config.yaml
n_layer: 18
d_shared_expert: 192
moe_layers: [0, 1, 2, 3, 4, 5, 6, 7, 8, 9, 10, 11, 12, 13, 14, 15, 16, 17]
router_score: "softmax"
balance_bias: false
n_groups: 4
groups_per_token: 2
init_std_router: 0.0331
norm_place: "pre"
init: "uniform"
init_std_o: 0.00721
beta2: 0.95
grad_clip: 1.0
decay_shape: "pow"
dataset: "wikipedia_en"
Below are experts of layer 8 (counted from 0) of a mixture-of-experts language model. Rows are named router (the router's row for the expert), gate (a neuron's input weights, with its number), up (a neuron's input weights, with its number) and show model dimensions 128-191. Each number is 500 + 40 x the weight over its row's rms, rounded and kept within 0 to 999. Numbers have three digits each.
Before each expert's rows: "gets" lists some tokens that make up at least twice as much of what it gets as of all text. This comes from a sample of Wikipedia text that the model never trained on. Tokens count by the router's weight.

# expert 41
gets: "\n", ".", "|", "===", "==", " =="
router:559536443544531571531530452533531424492561463512492477426462477516548465557479559459521537554515525504521556442538524517523483538550526655444524531523536485428508480514453527522525522464560442
gate0:591483548492583439484442471489533557525443452512513537440498467474548484476538538553504490526535431515516480550537473573477577465485490543534554511545530538502485470486500534491494454493469528
up0:510492529488554452512442535488579546489439463473455536504459442468525498473520494480524486533532460516531532492515496513488505514492475497505562492499541504551479455498479536530493497487424454
gate1:528543409443502559531478545495396516478475494514425506557459528561503487549512476372473430498590464406517463475459580498451544511500451539530480541457452455504550421461573475503553500508544501
up1:539510590539599431479458504510492534532478464469516492443500476446518463506520513537492507536531525456471505537503514483480511479552481589458507454614533474449493512505496464501478549512540488
gate2:492496464511546470508452514529462504508420503510613437510488496487492461500491504503513596557435512513419469468492540496392452511522537512460483475459512454510430464472467559548549422502543559
up2:475486498493449521505546546494476478534526506530413492508488542488545542502575507524492407455575499516529513429523491504553475535498427463508516549536513515488567551535528499485420568474450507
gate3:533471481561400447546542417505497488480506482497524529516530406465528446520473525541502498484576504464512630521507433456502494466490449462474523526549468539482544585470521561475517560478496506
up3:544506519530422465545530429498499493464518497483497532558543434460499476525460486590474482459604538447533636502492460507536485486517440483451484519554463520507545565577473563478503521527510521
gate4:581476478575507489499465467535539513555403539468518553468523574450501503524494542449553449468467501490497511544539508474542483497473487509503495521579456547452456464440526506514498479450471485
up4:545437507588476488493515487475529478542465545507525557504500583485485514542522500485530446499494486479535500544576515540515499525482478481490499547555475566451444501487551517525449460467474503
gate5:575527435584541501441526501448501383466486456501502539498504564496488479504511522563505582476495479491446445557501484506466439461487468511454420481559459525520410561522511506509480499524526490
up5:426522553432446524563479504539494602531503547485499474563491492525473548470510443487511453490456553539552552449553560496542584521511489514525545511512572494474474455531536482499533566485479492
gate6:473476445599546504566476466489558493521409479492474494499448484499433508525574541526506502535495542516477438450488507447492487474533452458564500435460577408475440507471482542551530468483423552
up6:543465440595559527453466500502545509500439570519461486549472452535447491498510518492476418462537549530473527501452459511459491522520496492454541481508484430539510498498450506518477488560443610
gate7:481463557451510485479522525447473535426469472436518442529548507538486534424496465424493519513513464519544531539494525550488529467507466473545510579483514515473506495517520506460449463448562444
up7:484506595472555471463510509530460467482480533449497478522557553530510504459497505449488541567492446484509518552521526524574521425560458488548547548502522512497511446526492572488489437461528451
gate8:567457482497517546488453450488457462572471452487515446455523513517479495513535448484503520517410522556485466533500493493550488547442481589488504452477453500548549504550490505478490556543490517
up8:558397516577530559492411542545515474518484513520523419509517507440468525497611430525539538498540438526470559529505490490529446520492503513531522514566478571546540517461527486517500493470419487
gate9:526496463527534460468456477499530505505571534446539441473515504484455511556484460474401509491487486612461516527522504445526448465518518574474510523429529476462513472410433525553477503490552468
up9:538509482493513507472499490486580538541498518462533467470522491463428456519504529439450518573525504572473507464528523524504441482474535535506554565385540540488542451421454544531506505498508453
gate10:495496513555536425533506523467464453443550543490512436472548535558472478500531509471542526426493496599476515608514466440527464530542496491538512481510542483461559561479502456485509514476465545
up10:526517509537537494546546489447498490436577574484488473467481503557473501510540469514547555481510496569501508570458524466543464480452523470553531502490534513480515591459518454512512466516458457
gate11:490415557517494495503506463460530469487463456495547514471571521507503477583546437536497498585509447534501494486433534478494507474527476491554546492528473530498475561464511533531488510481449482
up11:541451442517537527488473462472495464522532493500539544491515565475541461512525476532506507579512445507489529501474496487512547430565444517549532468533505513526458504466522526539517522438484510
gate12:545574478463407470523477522573511470501423534497568483501497524515501541569484500474504453475488475544490493548499460483502492553479498509549475521593513483449542542497506472476551523548445503
up12:482504475481476450523446514550524505497535531504453431493524493461491545451447518510504469557426505568434508512509495504489413475507449500527474484528530481524535476500507495537531480544485482
gate13:460470458463454488511511403504548453535428461491502541460524464484498511526491539516474465448543436551483494409471551449423448549522409492514448520459497498546601516488510520534477524537452452
up13:485453524500491453496553510502420569481548489475503480490475467537449589477477470505563521512453476447504477502509501540468597488404540416509562445495535502425467506576488440535517521449527498
gate14:499535540497488484496493464489534516457557417511519346521512559479504467467526497551493428555503476492557487437502481529467580495473484463518519485497489466481580507564570527560472581519529481
up14:542526483481505580498424561539565485529444501488509526460493465492454563555472515487447439520483516499395508495503532483530491473545435515480473476541509441543501483461454463545586498508387490
gate15:450516538522507488543438515568525506469540464540504525540421511486523486471506488526463477515475502498460484497491520507478499489526511424552502471545511498541496489519464536449558436507566579
up15:436505532500493468518494505569521497457521501543555551567416509502543444490492473546494502563473513495483454489515520500488499497543536437556464481518504466532523483496486533459583442473606569
gate16:520492501492525495510461549440510494470504545505542502520435474501519521463485487437546510516514565530454538414436500470475448545514498499465443495522474525521505509513498462427461521509498433
up16:526504496518505484491487543450520455466543559520561535519461480522490470535442525475541555547505574545437555454457545473456457530519492490473409502507507469523462456512498442434440512513510449
gate17:480524511489508510424612503511476515554556471517489472565519417517508504532466544534579421479511463529476559481499520521503601475447539505375490482483609471455506479470554539557499498499499460
up17:531445516505540488579442532522516467467479515468485489486473606485493503432537526479480503495510546483486496530487450472473461513450430445583536524556418527557563503558452353470539514493502505
gate18:483538515503505479489551437478473461445525528481534498556479578482506456542469465549524473595455459494494531450500519475494491463593459545505559493421422547479460438529534482441546506426510502
up18:530431485544469530515404534528548564504475536478449475461537435519507502463531571413427443455524553524469474505457486502494531558453527453508519527541519458579534525493501532547471496534429524
gate19:492509486515494494517515440533487519483604493489489461445438581496496504466450489492441541507532546454473454437503420482509620497529498457487416486525501526530503499541487400567511561533524489
up19:438552502481537529519482423479577509465585506509464469450533615520418472415466531515445492545475486561489502498533484595408577504512530517535514486498529428549474492538419484567522481471505511
gate20:462481489458560444449432457474496539488503453459507466554417440531548531567498505484486538497466469446497479493436498550485493487492519460514427486523514486530496584490502458555531575429558447
up20:570493531548448520556571544542505489516497527535510552426596576488461529427488481507511457487557531588482530497561534472496487520490480541494567476509439499471514457516500529425468445547439532
gate21:481593575501470590425509437489490455462439529499539489554455510500522510490476478511504565443433514522534477521417415518503459542471445508417529459548490527473489516499451503505485478429487499
up21:512574576511457558432517493470461440485447531499514482555472523512568508508496453517484549484461509488564496522406454534483421552470456535433516444551467520461483511487449468516476487463486509
gate22:541560419458455493474546497523540460557569516500462482498495487489537469506505497539503426542518517463518541540428514513519424471534452448509439551506491459450444452476508492477494439535544527
up22:443477522471513487576440472481493566478450483480535524495456471550448496526516509446527557484535475485505479437533498464458562509408552534537534429514542504520548524516440527482496526482476474
gate23:545584505511454576553560420543479508512519519537475483491420424457566553476524480513542471439515489455515516606452519578493530486496427436466510476461483502497513524481503509481503511484394557
up23:446501505503544508450519479520506485526485542450469553508466493496456538512475503505461508503477455524512544497512542553511516443553450478400521460595515492476478426436477567511477448453544565
gate24:447550492539466490491507482520576547554501492542572509496485504440512468504598493490495497558506483530490462474423557586493449394472548580520472481492496483494501511488510552493438432443509463
up24:454550485523429544453515459431589529535465434550569437457494522448524530500575513463528494549503479460513453474498541577458481420494500514531453465438477478532501442564470562530504436471475462
gate25:428504563460522494455509566486514540547554538422451458490558500493574512537521548508538520604506579449568505457500458489525541595491485490511591511453475485502570476470486445468500495555540471
up25:461502542482495488481484498527470484521542492481516449416497484543545460581484472527421533541464529467544532480506535501424497552444529490476539470469439542516572428433445471454448447511554539
gate26:419449507486487548539616477416527522507462537488510459576471446500494458534523521554466525485498457444466494456578518513444506522519499532558580450500503491441491577500582503521480541552501484
up26:445452481514492531534574506415518519520468546519471485527448454494517444585543490522453491539512414405471519485586479522461466530556484482552538503535505468459519595471548512522433536562455529
gate27:525527493515447492460483501491500491524486478486485511569497540498494462486517542565472454551581530501499485551478522572458555496467458579484498591527574481558500466506477489493480480425573519
up27:564502472544383525474463497491532506555511455470466537538517527527482535442486549576480488532560487467465479555491533562441528530426487537487471551486559450539488495478538471451513507448577482
gate28:543481467606505483434503440470451477501526521589481521432476448507505459476502491569448476522577505493548561497495431559537494547512479500504550548513458472521531567552522520507510458525466475
up28:472495484483513465495529583431522457550433496423482461484560564526491498566419495489557506485445566484433434542547554460551447532549584517493412469480467508436512404464501476488507490488512504
gate29:562419444486576492456548478530524464483483416521524565458559506516499427506503491546515538467468543494537507514499437489545507516543507494454448559559477423528442482486491502596484504528504403
up29:554430394494574439477510500568522478476496452494502560456541539518499434509506479581508547503465535467547494529489469477537528524545510521441475564522497399529415468502479502574543520529519408
gate30:479469590512512512524478547588495500558507526478434443534506462447497530530532492519461547553573512508446515450456541536494499507493534475466513581444540496508430489479496433574501392487467498
up30:501468570535488535484511544529488498554503549491431488557523504477535520488486486483484574526548496542463505490455551488483566543474507446489531613433512488520449546512479407503494374492485466
gate31:484438552493473505522522557509501512490577539542458530420492561552480428493457477478466483538580556506508492498589428482512573413531521506491487501559492511512564523510478492477479542506546491
up31:395541601470443462450545518484478544449510509500521563519493508468578449497485547486478482510504494419420529549514526489482437450496462508486574499409428456532457506491474528463506551428504434

# expert 46
gets: "ar", "an", " b", "a", " the", " B"
router:450548442538465533580557536540531432536500528559513550426581434550480452549501548474448463496486506542576540538483444562529555457447547506468459530589560484508479546526497532461487519457507525
gate0:450479565507476454521483561488474536467500431468503551500554450501579416546505484544454457497496512509533499418504505554516549460446517551485502473452509471518525464539535487578554446600451484
up0:468431598464514463511469504464484534472480456484534620501568473549478437516549498498505461466470490514486506481496560548464522546508504548545524528510531471501525568540560491558498482586481517
gate1:491528466490520539529558508548527528539473474484483442501487592532500467516540566546528564526498529479535477487487438530469526473407555463524561438511537489532441460555467536527491501545522499
up1:447475532585460479515527509514506501516558464514543519474573497525569486401518539542495477482515491520460506474586573463496473579522413542533545565445515516537565570468500479499560421476488463
gate2:509460426533460520540528402473516497538481506486534546550505592499552483468447510480422459473454485552476548490454529502543596528445544517573510521471528500452447536501485538473492496515488466
up2:500496436513464502495513443537526501534555525547532496579491530466517528440419515523500506485464529476504538506487530472487563551520508534470554537505461521503533477465483444493465519471508568
gate3:489533462481484494530463509500552477560503567466481560510468524478454480523507537529479415515472501517477503510471540421390475500442533559513513435539478424532501469512556521454494494446463479
up3:476522481537514391528549482486458489512544483460463477428506504483553458442479583548498482506448461507527523518451520568551456498544478590460397452525424556474523487492541525449505512468473506
gate4:460498514517512553528504504550515491573534492464416454499505476447493476508445484432514479499515442454494389539492519490431487474545534496447482511547507567554544513500533518537510506591536520
up4:459569483508544468441460465505467607535515504492406498452464463457492429483473472410515493485518465467491423517470520519439543503552492528548475464559546468555510468513485477538476532565501487
gate5:540483570490504474516479557472501535555460504480479461435511524532491474484528523459505523502589493491416475534466484456485515469508544512462434463513416560569511552475491557494510513543486534
up5:501458532546569521467616461496471580449457467426532531487489476527482513500557482508473508477520452571505569545477554532544466502493534478576493485497540492503535482482491574506461531435507442
gate6:550452428530508568458521457461552499475470527511539455476481509534534431525455439553496495542524531470431429550506477558558496454477489492469538525513515448455534543450551624504490412530573457
up6:516498567513524510544546530520480481497552446528421520545455520504495546459497552529458590458515496484491471454471480468499498549448519488471453477445461497521539543545453467461455502434440613
gate7:472545508503529544541513475474527536546489559459507533482592493506470491526458541529474491402503549466520520568453566453525497550456531511437541459517424439542445516580543506461491498547468472
up7:539496520443495492542474554522484497468527475513476478522430491523514493504518490465474565524482433471523504383456448532479521464506506503557451553430470454485522496375492526496506587480566516
gate8:509554458492514490491444475467538514439473538549557469399526509490505506474515397534554521453518465471468513519497499521510488440507532437520500553501479515514439515406455525520539439546539542
up8:479451517466485494509530482504544477482535447462540497558454529549441493566531444460405477502520523453587520505498534476461480513464545566472387494495503480514496458433512534460404443533527462
gate9:472545548462425521530470526487526470485527550534451479544487462517502570460519515484513371505477488471559460466511437543464522467493501494533451521492521512473464516555496498499530459503399535
up9:555472541518553510482558471448454501541510498442572487483464536483483517556440464485478576542485529463465505524451532427535533513459538516445507524504445455511485525461527504501464527539615403
gate10:485547468448520433459449487506516576478519467492517500560514538565518492536554482532542546534467478534481497526462516542499508549528495530501521535464470562525550537432517573487453490565551503
up10:497534451510494506533432550518520535620523480474539544528506481520484469536554492494579489481447500543512567482449460517491529553529534563490489545470527553520469512463537490521471546509482514
gate11:445499497544467485557596618505513546560517512558492508389547478541542503458541487460551431558474584443513522567442421562533483540510466469517530489487510556493523501540457539525543527502517478
up11:478557480529445507501543528541489490517552593482485553498551514531485519454550445494536465476451603541540475484504481546579507593544522448456544495485571492463551446490502525481504507434454514
gate12:527498558589511496602501484547433482456442493490498537482477510431478492507510502480522436464440446424576505464466508542548498463484465542498471534490472489522533481481557555472474433494471484
up12:531441498507482538400543509530428421468496535472471487521457492441506575517523503506529532443496470518510511496483510546536506489547520506484489484474508463472522521561543450493559571508540496
gate13:509563527461485480539509521476468506482509505554475481537498555504508473508522547431519527532485509512459514471573422578491414467503518493536472499493512488512563483513467508535523456518468477
up13:549387584586552498572485539429481473485524562505472471470496505485576417533531540522489515494490558412528516526476440541538532515453531554528503531498472479557514489534449538497484465483531464
gate14:539496513511465495505519508493435478470463520404514532462605545454474490528501496482468514501564527492512560492511371454476499523481527530507484517493560453495468523457508514449437507583613520
up14:523593457511423573469524437456476483480483466473454487507467515495577474543535551479444492509483471496529529494536411501517512461495554447517515494524494476451489500496433552506573448546555488
gate15:490550466443500527451587539475464479454457389550491506469455519585499497545503509506539539420484529492424469449531539481503606512505554547529517532480484400499512569481478421472526515547577568
up15:475487464496493500440451508388486489439516555539495532478475529528514467529473507523523512516439431454547423572477513494521573510488477555499469496485519519480500471457499534536541484479453537
gate16:506427481508546467522530462508514518494503522460515503517571489548490457494526505414528433543528438508516453513458494444503455492441528546407517534510460495456556506488432532504488490490523506
up16:462518515514529438510496494496473519527523489480426419531495434503474471515556413530424500483536528510470499487522599447458487469421573577517511501467510465471522507487444462522522554526496541
gate17:565497501530484495467604470432484458538539458562541556513491386529514497470476494533464491555458509508547537483447562460575513417499556535508461427440524427430492487496519513581562513436405541
up17:484551440437502548444504599516501515538443519524464526549584508486506477577565467534562532519485476507537455497485554512513508482448504548526454543474510504469437431498510458552537501492493517
gate18:453524459513451426504512505524481447506481523550504412474503442511424553493489437515457420560515460555552519512500469547521422455528476528469465465522440474528513513468491606470447423560537498
up18:583577517440508568484475468616437537481525464439493514469460507443468527523551481485440489516522530514535468441455522480540486511549472428575452545432532485569543540490510471497460497456439504
gate19:519472523484478521574463539515411546539553473481562443499503527393512528463515517502563490450472539556501509434419452505499461440475542515538493501506462527513437526545434581506490526492473474
up19:443477465506486488465520405485511539471463539465490521480509517591481470504454475485443568524515454456455582547554553521532511526514485491458519511509532514522535494437501474475559484462488473
gate20:533511479497536516508503547533506470537423502530479569479534533481568513503546571456499538435539495503524424463442431518496477552462470523543480495546483539536527395599482462459510446524600500
up20:474520498488475581482495454487528496541515467447522416473579509499459513566465519516494463528537507461499538531551522489506583463525525469432468490399490457498512551441532482574538548445499460
gate21:509502533528419528499460449498480529470558472479543482509499531512632454403379527517442523522536554507503511481561494480474530480507551476573481514505546508457519559542547504412515562421529531
up21:485530513436397568455507501477580510488489539515496444484509530464600505470523456413459501508461535555434507426468489478463485435438538454526524505488530500471503551556489452460441491405519558
gate22:522521462490508498489477546513542462519562517506511460501477447435533425462490539443530542528552508539520475524448531525507458478496545464570546497539517509497504493477455499534524524509391506
up22:441473516520468471514492467460431512509550442469511548507477519524477545546465444549505507495535465415493522459582496544519532607483466509457537550383433501503468491547536487458536452519627481
gate23:450485506556505520469517571566547500553476438602450559497489472453520452529493517532552500534543533525474517558551533570556495530523595458474510530564456478520456451515532508476468497593486452
up23:505521492596546511535588410457532511542537471463472512505575498523524496474472551456393502527542547523520450518518459503501554431468496511503501470470542489487517467451481502553462437472450482
gate24:542493536506507548571533467524457501510499531461532531476486514559508544494487520573528510587514549559539501420442463475494511442490493482480536483453473456483506577486379589511510539483471501
up24:484464418564512516508549575510519558480511457467545552535564516433468530521463420463467478432480474429493488464467495520504497540490542526507483515511481559536503542506511419469492485465558522
gate25:509509569477487517555485530524504560421445477596465489557479446503424576478427559440480525463497554476503467515545451521522442553516469471471554495540510495539560481466526465469567543455527529
up25:570525575457556499545451491481552580436513574566491571546469504545469541548500491463404450532513501468524449557460438528530523515509412530456501484520495529500560533445440465489406491543469474
gate26:469439551522539559567503484445500509475518503471480546567479484505432494473516519469543518457471482522506565443404451566481462488508480466362498571540561569450503472518418566546478485544477491
up26:510551528440445441545504456434561523483533491481496535475530505523513441557502484491545529476465460451495481507527471439519389495456478527401455554582514590542442519509472484443541475487472453
gate27:491509469479430532514461567493545459483578445508521487517520528531610563561567523461533503564527544521456579533556537496494472503527512540610532487545485508541515568540476484430513537450503497
up27:439559492470514481542549429498498557484452483560532402623460502548432505484530504449484604533474459437508495493434472537485462498467434545462491507453551573493526494507551427525474482514611499
gate28:522500456478453491517512532495500479503535469477497613556503460513488449516507481508557446540457522545530525476561527548488447613599515477510471547568537462490468550488513557488434418454563384
up28:444459445482442438448499447460548436509469494423477469517447426524466463506460470502476557472523457491490533517478582433552496422455571522513474461512443516428520525520450451509499488505521455
gate29:471522537527429471478510518538511482484463506524550507467525497395508454525499530486475537462482515551508455475501581483561443448472424480478495504528504573495510514518523574527424588582484513
up29:465517439447530494519446465460477531535507494481360544492428559553514542457477530534557476502507476455503525475461462567487524529564499520546543480535521395468493446472498482514467433465542525
gate30:523482472549499458550466468455467621539509495492542496462553495506488615483539514545459545452489577501478527476492492493522429476531523410566519452528589455466471486496422481521597506529492462
up30:450475466480474548453574529506481432497490530465547452557479459503584439505481404478449527497500484510608456492517589502484525468519584556509535519447450483498520525440516518552469460424616520
gate31:469560380457544482451476518502538412498522439483481469463520436505445460460462528447514516436504465508497524526466465446491474483496536474505473494469482456517555481490564514481434495537481554
up31:458490503481452466529518555521486440616500519536459505545465505482521551477496433566531500473527450441533551463488486487584561476502462540523548497482435485545482443434559500469508544443548481

# expert 39
gets: "\n", ".", "==", "|", "=", ".\""
router:480532507545536496561519465526491452510519504490451464434477503521537472571500466360470551476504443495526600454519529491534507507533578639499487519599471469430454543499511507497551492475518475
gate0:441441491538533512535547555496465489427570571444498503450543454592509542505414540477558534499458439530475492512502530514498499514496459465393532496495478476530454462514525457526461446488550492
up0:455481487474517496514539548485446458465521517471490517501555483513528528499485518496489457518482489420464535444456504482473505505492539489452414534544490464503511436576467493509480368518557424
gate1:560561422485431500472540444513556518537488521560492505463510546500538469498549492444512482533512473506508499503493601523503488514491503477528419527528425555501519558491503555447490467500505458
up1:443415603527540500497494606440480514472506485482530468541522453494488523511450542582526511408514495537508519557541420469473524500537495494478564439466569461499470454554500481573532569485470569
gate2:474574531491501471535473515465537516499567452528424442527453511532418550486386614556434549499552483482476487521511552582489553502569489441529449490514501462616505506527508498487515521447486532
up2:469555503485429528544516530433531504452477462559466415499457455551431553519473534554453518498546458522506509551475535544463533535531502500431450568525514477609454494518480484507547519454477539
gate3:534504582495521472446435415481443484438629500536480528432498457462527478470518524490537542558518505548469493457553483511479406533456506582559505498483513475592489443560551520497460507503497528
up3:503508499553454436418486467511480490420565529477486548527501433465475454529513514433462555523518480493514539494485452533591472577537502489588498513510537515480453531513490474533470459519506476
gate4:485451428479536528466495488498442550477467545483444458543449466539438517502474510476505525500495583448528527439611500489509421484483457511524524500401502452550509499466483469483465525531510478
up4:528470460470544505466568483471554502472568528526506519495469522485457499483524516386444550474502528453489570485539517549493552540463475470485539476479439449482484523363442431536494506532490428
gate5:499473521517479518525509468511432442462555537538530452517543475555521473495503518505499482411436554563478504427502527520487487531524462491532545500517515517508492536470520482508514550479497560
up5:546502498533515503504537475550469439466513549508540446533557477519524477512503514491546500377422547578506482466529486477502519537550510476532524480525534576539449530450530520481542469510475541
gate6:456497511500479479485408480527503466571512515577442511472432533481518491511478491509437591452508466453529486493509437488510516519502589478417519491497447528492484454548467513555504591506490526
up6:376526475515484508494450489575478481538488504534407533480468557505602519521519533540453572479463502445463482548490443515507466516511528515429521561525475435445504457539466530499518568521550556
gate7:541486566490495494483490512506476478443503563581560554519533551527447544418498582525520533486412475465494484509564522508518437435526529547544541520516515500414569569520514513471550578508540553
up7:503564434522459499520510474437498552547531507436490526483514484445547465523512439517485464512545524561458490459493438526478532463534413484507552503496489479566460502473436546548454460489466487
gate8:480543485510493531518520537555488536504486491523544489560547562509513490524502513419552454563530517439461483412490453432529467501567492502490454500456408480563474413489518558502463425521515526
up8:485512517534481568470515551527536485535479484460474548481461483500497503567517461510529400501458540485550478462473451547552453488523450513529482530490488529601552481465534506471495434414496535
gate9:495561445448470447505473543481524496519545490497473429430507480538500496472562523532524419461505487529509482549459499479500522446502485454535486583455477485476485557437522509504553483450565515
up9:515540475459475473550475541462556478548539447470540467422509466512570468417543552521519456481489484580520472513464504522491506478490498449510515590467503470490510562443535503477567522492544491
gate10:510493542526449490542450551469495456500511480525494490437507532471473575462473413435469506443476510475496508512453408534522487491552502466451426480485501522482527497454493493537527492487491450
up10:542511585529510502539473547498427513448479413475427520521493489464516571457418477437476474425524506509479566506453500494469522515484564533491565488465488483470496569519488490497457521498506541
gate11:504507503421502450505447527476443423509495474471491495502542474545494531525453419523466510498556518505478551491533571458494566457496474514491493568496509504465518511534527509465428576526483559
up11:500413449455494425482507475429553518506477528500449505548485530545448512560503492495508486543502542499496490539484532484466537448513510503561501559443494544519508579520479435516573587502530534
gate12:590502488440522495477530493483529467486493513497495447509498565488558508571426524508414480529529467542470424494484464493489548514555546497551499468520499534487488483446480534492490523473519478
up12:498526592458504537480519525497484469474488539435429507517426571465563502515487460510536440545520497502482412476418439476538516510523532483622523439522486534498483469426463493471515529475516520
gate13:523547529539541556527493491484489553507492572481411512548521526557481483443636453503470545485466491520539497522536564424533456443496534469485433518520498526520509537515490475514510531511534499
up13:459448500482443390521533503509497462504509448491602495446507452449439475542370507498514494498523474502465522516476437558501547569487457500485568450489520470473515469481520474455424501530477517
gate14:517469452520551529494490571525499460475565512485519437497457544465545510550521574468509526487532521446521544539539490456522532503545475497534483479518461484406444466496448548542432502543450554
up14:465562524475498488571489492467473533523538462494464520442526553486456485435488434570470382503508597526503493435470559560547446452462529477522531515512493470589533488421509495461565476488567459
gate15:488481548513501544481474503502527524530466454517480524485504471567476507524481470506472570513487494490484463495567443473492525530493476550547525547443470490498479538443506513494431490476439470
up15:473544465422461521440513521489475478473540527491548466504513549453513516473523546532464438540485445528549547514393522511499476456451528466485435476544456500492495463549484560477536491470546545
gate16:569501551571528489541464496482496522538468480466480497488503470477547552501513469472471482486512571490531494489480534527505515536482501455493547557501496456500518521536490593519507576483474418
up16:523463550589447469498495479495502497539528489482468552488501463438504562489549480551490470478460546480545491515504518480433530550506482415505525561504476479420441525499554481533473484458466450
gate17:477497498498490452521543488503437491493520538478489512538597484502466500490496473499575477489486437512520538535480497510573505558490553475421568503490471513474525526476558561426534518427552441
up17:553523501502510544517451474449539493544509434531510450485410487520535513438500508484430535513469580492455477496539516470418493486490494582592449459533522508522468502518472440550477529533489546
gate18:512564457458532546480568447501484474498516546579480568500541487442566434546459527461423471482489487555501526498469579463443571463458509467485414581474469506440524489554471497542465460438495527
up18:494581461451527581449581449507498469467481520571481542532528486521588464512517479414440440489496486493526477509413501521507469512468507463498424527560433525498491483539511473450427494481559502
gate19:515496604489460511448560487530486502470562494466476552561574468441539448519464546511546555487413510534486437570573477474433501509510534525547568499445487439540480513620518478514545506475481482
up19:548466401458549487456529420536467520542473484518493488430486468577483428480492519456449486492575471525502513532494488449557506488516534482490514500461480511458480491510504491504485469464529494
gate20:487446454523489558443583470492472461559495498469450507548597497487552518470460386524440483464511497523574552514557475553490465518495406473509457500468563487511433505483517495459513517487529565
up20:448428468497439587436521506475403494500556542501485523466494487537519463503504506532457556503445506507500492499554481515407523541529478495557454477511515445502420486523424568468456431490579506
gate21:504494509549502508476493494481505539494558519520486452515454584496483517464427431455464505469531526480497498469510506446426461510518473453532441517506554482473474581510479493536505485526477551
up21:493490499563522480472471437492486514507566574545527469559483525507502451487456431458462494482528505529497569531470510451451488458484474440531451514524589450475515589501514499560528481518473537
gate22:479514507531483509522496545449529496500444610566539435480532436502458476502577511478512518490525482529462492458456487465474492510508488519503469485539502516531523546540433478542598468507525450
up22:495526497487453502523552519463550470477490614560530533458489471492454505522559539482521518517543491492438449470482466483489540506562448510559458508608492515527511528560451481526568435486464477
gate23:440443476506498499495502505549495574517490514508511472540513554461552425493520485507502460498519487618535550523480579475475490470416477473524528472535571496470472480476500528439521462528536481
up23:464433488523492504524520544554485575492460506520500424541532552479539448481527493513491464508529477579545541517449559504504495501440482492479515446514580497478465476528513527417523482511553449
gate24:510498488567551457458517488442506474578414542504461527512532563523457566524503531476504598515573502480505537498505481551573517517547500456444556504478428480514466518498472576488532405454492534
up24:479476565405454545561464513588497555483583425469571472499450452512552481483497463529459431518434474492493475505486511503473512489483492503543443549499577500495530408501516460540460579513491446
gate25:543478498472536504418500441532454521459511446486454452478524490486516511465495444507459568519556557462446485570493495530442452516613507534475467506509518549460481535414495496500500440528438540
up25:534503493445448529508524549457608482494405547517497543482494507485443517449531522456519459460472483512482537450537475471521546452422441402495477553453462465526483471569506528508478580441548542
gate26:587496435491544548478444562477443535481465511521543471514568521447523595523528496468388549493524534486456510498431571565496487532437497467495485479579543484493461487519542469528474466493468519
up26:494482483532489479432537456522536449481480437534490440523448478482482436516503434551628463490475524520484457458531423462485508497509584525483502493456462446454549472405502520480470547474490522
gate27:527541511471565535508569509449484478509469501519518407484469550495447536520486494463464467483553481485443498536563566472517537477486462578486533553557532555499483526457541516459487515485538487
up27:482513487418529500501524511471580450509438463445526433518486483485477553488465485419471575433514478542449490527471563517559551416481467554502507454499509508555466516564529474547527507523514474
gate28:493504568499504463563555498532438449511424572444524469483497484475529563533468554488463520548517517455447582465495519506471508457547532564441637479528556507539526508532544504440445473447437557
up28:476518477583466477595528509488453454432503513481459502534528438496538468540481559559516425591516526438491557474467519570455454519588512571416578535517508453526486487524510471534461489476477528
gate29:535507441465426480492485480462494558488435536493496529454519448470573474490481509453441546482517453537442542520541460461544451474516563544541511558544506593556426558548533435489505566424517511
up29:494539433476418482459510452506485532489453547484517532457522465466538561503475509476467552531548452533426482530593453436529487481529517528493517534571493577517449544527514447489516526486523490
gate30:545491461492495492506503530536491509518488464536574532577497513474556443438445414513549493412532539430466533495485483527543511537481528499498509544550455483456425514474536453450515514515452516
up30:512484539480477549530496513447481536457522521507410442435530518498438548553581552487470500540479498529549470500512537497464496475494514488534475469437526541522593473556483510545460523473558437
gate31:448513472440456483480520446518550494554538586536524441554479551502528504555526441448460473472517553460512505556489402470480548504508503508465441429575532488547535435444524474503556511472537474
up31:560484488523525513484483488443461556416477488532502558413511490431462468494481587532574511517521458479527418437501538530524454437533539564550566556463553539477495533501462539540458481480485543